python train.py --router_score="sigmoid" --init_std_router=0.0171 --lr_router=0.000596 --head_dim=64 --vocab_size=4096 --positions="rope" --qk_norm=false --init_std_up=0.0287 --init_mimetic=0.7 --lr_mult_qkv=0.5 --warmup_steps=329 --schedule="wsd" --doc_mask=false --train_tokens=1271000000 --max_steps=9697
Below are experts of layer 2 (counted from 0) of a mixture-of-experts language model. Rows are named router (the router's row for the expert), gate (a neuron's input weights, with its number), up (a neuron's input weights, with its number), down (a neuron's output weights, with its number) and show model dimensions 0-255. Each number is 200 + 20 x the weight over its row's rms, rounded and kept within 0 to 999.
Before each expert's rows: a language model's description of what the expert responds to; "comes before" lists some tokens at least twice as common just after its tokens as in all text. This comes from a sample of Wikipedia text that the model never trained on. Tokens count by the router's weight.

# expert 15
What it handles: Space before figures. Bare space tokens before numbers in tables, lists and coordinates, often after and, to, colons or pipes, as in 1899, 3.5%, 32.58.
comes before: "201", "200", "202", "1", "2", "199"
router,173,189,224,209,189,198,218,144,182,206,234,169,209,195,185,210,224,243,227,229,220,192,185,220,204,196,207,208,156,208,174,224,207,218,216,199,204,245,188,205,221,199,213,179,163,179,187,239,206,213,197,200,256,205,220,206,208,216,209,173,181,219,151,188,227,229,194,190,202,225,196,221,190,199,199,205,175,186,210,177,207,211,197,197,185,183,183,218,225,210,191,213,239,186,212,211,221,187,209,215,175,176,199,211,181,183,160,229,182,165,218,185,195,147,230,210,185,236,180,212,221,213,213,202,223,210,204,192,185,203,190,199,172,216,175,199,193,179,233,223,212,197,156,183,169,195,210,170,209,218,190,198,179,188,220,204,198,224,209,205,189,171,207,192,233,195,225,185,178,172,217,199,219,220,212,205,230,203,191,232,228,186,211,214,203,200,198,213,239,193,154,207,185,200,212,218,198,210,207,208,161,187,206,215,228,194,204,203,198,166,184,189,225,221,209,236,209,184,198,208,193,173,206,243,195,235,228,184,166,198,205,210,179,191,167,166,199,199,185,208,178,175,166,200,216,200,183,208,167,182,232,216,198,200,208,192
gate0,196,224,216,214,211,194,189,194,185,231,208,181,169,178,200,263,187,220,184,198,187,211,243,251,207,171,186,218,210,195,204,230,199,213,182,196,210,196,204,215,230,221,190,187,192,197,187,214,216,193,165,176,179,214,221,195,207,177,228,177,188,209,206,189,209,230,203,184,177,205,175,191,185,210,191,209,197,170,223,216,214,230,192,200,208,198,195,210,224,207,193,207,174,174,195,201,203,218,215,194,157,174,210,198,240,207,193,216,159,167,221,201,226,184,216,219,181,210,203,171,190,201,241,166,199,214,187,222,183,158,199,187,211,239,200,202,146,207,210,223,183,197,170,215,193,205,217,218,195,216,188,180,194,194,207,198,208,222,195,172,213,192,185,205,204,244,231,219,187,192,195,205,230,198,182,215,228,221,184,205,192,212,196,225,195,187,217,227,227,262,221,217,181,230,219,199,207,220,180,226,191,228,193,239,180,193,170,197,203,234,219,188,241,197,194,228,192,182,183,214,195,199,196,195,210,199,233,185,167,220,203,220,198,183,211,205,203,195,185,222,204,216,220,208,225,190,149,199,209,206,174,212,187,206,216,196
up0,224,172,204,174,182,215,197,205,197,172,200,194,215,230,196,184,174,204,214,214,184,190,187,199,188,223,195,200,173,231,200,179,174,201,200,197,188,204,192,201,187,201,187,228,194,204,200,206,197,204,224,261,234,227,211,185,197,205,204,183,168,220,218,222,184,224,194,175,185,206,197,245,225,205,216,229,179,234,195,217,188,209,202,190,184,187,200,203,174,198,235,211,198,222,193,192,180,208,201,177,208,229,162,209,204,230,228,188,229,232,192,186,206,184,196,198,221,179,167,190,197,228,185,223,206,202,210,186,233,206,204,193,226,166,170,203,257,204,180,198,205,187,219,192,216,213,218,203,216,184,205,185,198,204,177,184,177,219,226,219,169,212,181,210,200,212,189,197,205,171,173,191,191,188,236,204,194,205,230,186,179,230,206,158,192,206,198,215,210,190,172,202,205,187,208,227,208,184,216,172,175,205,190,210,173,194,224,218,226,219,158,183,183,199,168,208,232,255,244,189,213,187,188,229,195,197,206,210,237,186,221,152,174,211,204,220,210,205,184,181,198,195,181,187,193,203,247,194,229,229,215,192,220,209,207,178
down0,198,178,206,221,188,179,181,189,183,174,218,173,183,189,190,170,227,194,200,177,170,193,201,196,199,189,193,235,197,202,218,189,185,153,163,195,195,193,248,191,220,235,184,176,217,171,198,185,233,168,200,187,197,199,207,197,251,222,198,171,202,211,208,239,198,182,182,230,184,214,218,226,224,184,197,185,205,222,238,206,199,197,202,198,182,223,216,243,205,231,183,193,194,211,175,196,198,172,209,218,245,211,217,196,208,187,157,203,153,218,196,181,190,260,179,205,191,223,224,188,171,197,244,221,159,220,210,168,207,206,210,196,216,218,200,176,185,194,184,197,200,193,180,205,172,247,233,181,195,225,204,188,182,211,164,213,197,218,216,212,196,195,195,195,230,180,214,197,214,186,189,231,186,173,213,209,212,205,199,236,205,196,202,188,175,187,189,222,225,209,139,204,212,192,196,177,189,228,204,197,205,211,187,180,212,215,208,179,190,190,176,191,231,195,210,216,195,182,228,213,201,174,184,169,189,199,213,179,183,167,245,210,197,203,187,142,214,218,190,228,194,189,221,188,213,190,245,189,215,209,230,193,209,185,217,217

# expert 16
What it handles: Year prefixes. First three digits of four-digit years in tables, infoboxes and prose (201, 198, 202), plus word-final -se/-ens as in purse, expenses.
comes before: "0", "5", "6", "4", "3", "8"
router,174,186,259,193,201,183,215,165,198,188,204,180,197,190,202,247,219,210,185,214,201,191,188,196,190,195,174,194,174,210,185,179,180,211,224,214,192,222,206,203,220,207,245,200,179,140,197,205,223,231,196,214,244,211,216,236,217,179,202,189,186,183,160,170,206,230,201,188,210,220,185,212,205,216,215,187,179,211,196,156,216,183,191,206,192,206,158,227,205,239,203,218,176,202,236,197,212,203,198,211,182,175,183,197,188,198,170,227,181,152,234,167,168,171,215,209,180,239,225,229,204,205,216,210,211,216,189,200,177,221,181,188,166,218,179,179,178,167,209,223,208,195,171,203,181,215,193,182,240,202,204,216,180,155,177,203,174,207,190,207,209,202,202,165,185,230,201,202,226,173,233,198,232,238,224,198,188,194,211,218,212,215,216,207,207,205,205,216,220,191,167,202,180,198,221,203,193,198,193,212,149,214,219,171,202,219,210,209,199,193,205,218,226,234,177,187,217,175,195,211,196,183,217,233,194,205,237,204,194,184,197,197,186,171,174,209,210,185,210,183,196,177,163,177,210,216,209,180,189,182,172,192,192,184,210,206
gate0,165,198,199,180,198,219,204,187,184,237,220,177,202,238,210,206,197,195,209,204,185,234,252,215,212,205,194,215,187,210,212,209,197,209,227,193,210,213,200,160,208,201,196,227,192,228,168,237,190,191,190,193,211,185,208,214,228,208,203,224,193,210,180,162,182,212,167,165,189,221,186,201,201,247,205,204,171,144,185,205,162,236,251,205,199,197,203,237,189,218,195,218,213,192,188,220,225,233,220,184,184,197,187,194,172,202,186,190,154,221,243,217,195,180,184,217,198,193,202,155,173,207,242,180,210,193,199,205,205,173,197,220,203,189,192,167,209,254,222,201,208,182,214,196,219,218,205,193,214,193,204,188,171,235,177,199,192,203,190,173,236,210,168,227,192,208,218,207,205,159,219,165,217,204,185,178,207,186,206,220,198,224,222,204,195,183,197,206,192,192,203,168,231,208,212,199,205,202,207,219,215,203,204,188,179,183,234,206,226,200,228,217,232,199,205,177,206,221,202,197,198,209,223,197,186,175,226,231,200,211,145,247,179,170,180,173,193,193,256,227,209,176,197,228,206,195,205,216,212,210,191,182,178,163,188,211
up0,166,188,205,185,196,205,203,239,201,195,225,206,213,232,202,220,182,201,211,174,171,183,225,216,189,206,220,205,176,175,206,182,219,222,216,217,237,170,196,190,166,201,197,223,195,158,213,181,186,233,192,202,217,181,213,190,178,205,181,196,194,211,157,216,178,189,172,131,172,218,207,218,222,234,177,172,184,167,192,198,189,206,220,223,218,199,177,211,164,191,215,196,200,195,209,210,205,182,185,216,166,216,226,204,196,233,189,195,207,227,195,201,183,189,179,232,187,191,205,174,183,199,197,156,198,192,186,174,193,215,222,199,212,195,189,193,206,202,206,202,230,197,214,173,178,192,203,180,177,176,181,173,198,203,189,199,181,180,215,176,198,194,178,226,197,221,210,195,246,164,231,200,214,166,212,198,192,202,227,196,211,168,209,244,214,175,181,198,213,193,199,210,178,184,188,189,179,209,190,179,194,212,172,183,197,171,176,223,186,210,222,202,210,211,198,196,177,215,194,204,183,214,217,223,176,200,222,222,170,235,204,224,210,182,204,216,216,165,206,182,206,201,227,236,166,235,194,196,212,176,158,170,200,205,192,214
down0,172,192,186,166,214,206,207,224,174,195,202,163,236,223,170,208,195,158,184,208,178,204,225,204,231,184,217,240,188,215,176,206,194,211,194,177,187,190,212,210,206,200,193,194,183,246,208,214,189,163,209,151,191,209,172,193,163,176,189,214,180,187,206,191,183,211,208,203,196,198,217,230,229,209,176,181,213,175,190,234,189,179,197,167,188,216,220,171,182,190,188,170,199,207,247,223,211,157,228,171,169,187,202,188,187,211,186,211,222,194,210,220,230,204,194,190,192,179,179,209,186,175,191,203,216,213,179,226,196,201,208,220,217,244,205,195,211,216,191,166,231,187,214,193,161,210,213,218,187,205,170,232,184,200,178,205,204,209,209,198,198,187,172,252,206,199,204,212,208,239,187,174,181,160,204,174,217,204,181,195,212,175,211,188,191,213,187,197,184,221,185,178,177,204,212,194,222,173,171,192,210,195,189,207,189,215,194,210,221,203,184,195,211,179,236,185,191,199,206,206,213,208,185,183,188,192,174,221,192,170,198,194,159,249,194,215,214,231,193,216,197,214,208,188,199,201,172,223,201,215,216,196,201,169,240,217

# expert 60
What it handles: Single digits. Single digit tokens, typically the final digit of years after 200/201, or digits in table cells, scores and ISBNs; also ey in money.
comes before: " |", "–", ",", ".", ")", ";"
router,193,191,245,220,209,218,192,192,195,204,236,193,206,198,192,211,226,216,211,215,217,199,167,262,218,194,205,216,198,212,187,220,206,200,212,175,190,211,174,230,245,212,207,176,210,158,209,227,198,228,213,191,219,202,222,208,220,199,195,168,192,212,184,175,217,241,194,200,197,208,202,191,179,212,199,224,216,201,211,173,180,198,190,210,184,159,191,197,208,224,206,223,249,186,209,198,212,188,194,212,172,178,201,219,172,226,200,216,172,173,199,166,198,124,224,201,180,234,200,223,195,198,190,211,187,179,209,163,169,234,183,171,140,200,210,189,200,199,196,220,209,173,184,180,192,209,188,194,228,234,207,210,175,190,216,204,189,208,202,218,195,174,223,194,199,225,219,206,219,202,236,210,208,239,220,213,204,203,198,216,195,198,202,203,196,201,204,253,218,203,155,204,196,209,205,223,220,202,244,213,194,187,168,191,226,221,207,207,213,167,185,207,251,245,227,208,242,179,205,204,228,200,205,243,203,208,202,198,150,187,184,235,178,165,176,151,194,181,216,221,165,186,158,207,199,189,197,193,184,201,195,217,194,215,196,188
gate0,216,192,241,206,207,190,215,207,231,192,172,201,219,199,219,232,212,177,159,182,223,221,242,216,197,206,190,223,204,209,207,193,187,196,167,190,209,202,216,208,181,173,217,187,163,204,211,208,194,207,169,196,189,197,161,198,191,211,173,182,140,189,196,177,206,191,214,197,212,230,202,211,180,195,171,190,181,161,217,209,207,222,196,217,210,196,196,222,212,223,202,185,191,269,239,223,187,239,209,182,188,189,218,198,239,211,189,214,207,138,213,201,160,215,235,182,233,200,215,200,203,186,205,205,201,218,229,206,217,218,227,198,205,232,210,192,168,197,210,201,180,211,186,186,202,194,222,179,236,202,169,161,213,157,193,203,198,206,239,221,185,200,198,210,221,201,188,173,206,234,188,194,186,219,214,207,184,186,174,221,213,138,215,181,181,218,200,214,185,221,231,206,205,191,202,205,200,225,231,184,208,209,230,203,217,177,182,229,182,147,212,209,221,207,187,208,169,166,194,211,195,216,198,190,197,219,198,202,234,191,204,227,188,204,178,182,198,193,175,154,194,211,200,223,204,206,212,202,201,202,202,161,217,194,180,181
up0,180,204,167,178,188,210,215,193,178,208,237,193,197,220,194,202,209,199,198,213,155,204,222,195,166,214,197,215,222,175,208,223,207,201,214,195,229,193,193,185,218,223,169,229,226,187,187,217,183,204,224,199,193,205,251,225,226,230,223,206,237,195,190,211,221,239,208,233,193,179,197,190,214,219,222,196,203,192,175,190,201,186,173,149,235,213,183,194,218,199,181,183,199,177,218,173,204,150,231,227,176,212,184,203,163,207,207,188,192,213,213,186,212,182,192,187,163,207,210,216,200,193,214,178,194,198,223,213,203,226,175,212,191,193,217,184,193,192,208,207,212,189,209,233,197,206,179,201,187,193,205,244,168,248,206,178,195,166,191,184,196,220,202,191,204,184,211,207,191,163,202,226,245,178,159,209,193,223,202,184,132,235,219,211,205,168,199,173,196,182,192,171,191,194,185,179,217,201,205,213,195,217,172,201,230,229,183,165,229,209,215,187,194,194,203,204,217,210,169,216,199,176,185,217,205,198,217,245,221,199,191,219,222,211,198,192,189,200,187,222,224,189,216,195,229,179,185,192,178,225,192,219,177,182,210,213
down0,196,193,253,203,205,143,170,187,191,203,206,216,223,159,199,214,176,211,207,203,206,222,183,221,207,193,196,195,168,212,198,184,175,179,166,223,223,221,216,198,228,240,194,252,187,203,202,176,214,234,181,193,202,197,183,194,217,208,202,186,210,165,214,193,220,184,171,190,223,209,150,212,208,199,220,198,169,186,231,177,194,186,189,231,211,197,194,172,200,219,185,196,190,209,183,195,229,215,190,239,179,217,224,170,186,214,158,198,231,187,181,160,208,170,217,180,217,225,174,229,176,230,209,199,223,215,198,208,181,217,202,207,191,197,200,197,193,192,200,209,212,220,172,209,170,180,233,215,182,204,165,195,184,179,216,217,221,200,196,207,199,163,219,163,191,189,239,172,203,219,181,208,163,202,221,212,184,213,203,192,215,146,194,182,192,220,229,203,240,188,197,191,170,189,168,181,195,210,195,184,231,211,191,189,192,209,207,178,192,170,236,222,234,238,198,210,200,222,166,229,193,201,212,241,140,218,194,224,200,210,191,235,216,166,202,207,192,194,201,179,190,215,209,200,225,205,183,156,164,223,172,220,199,231,187,183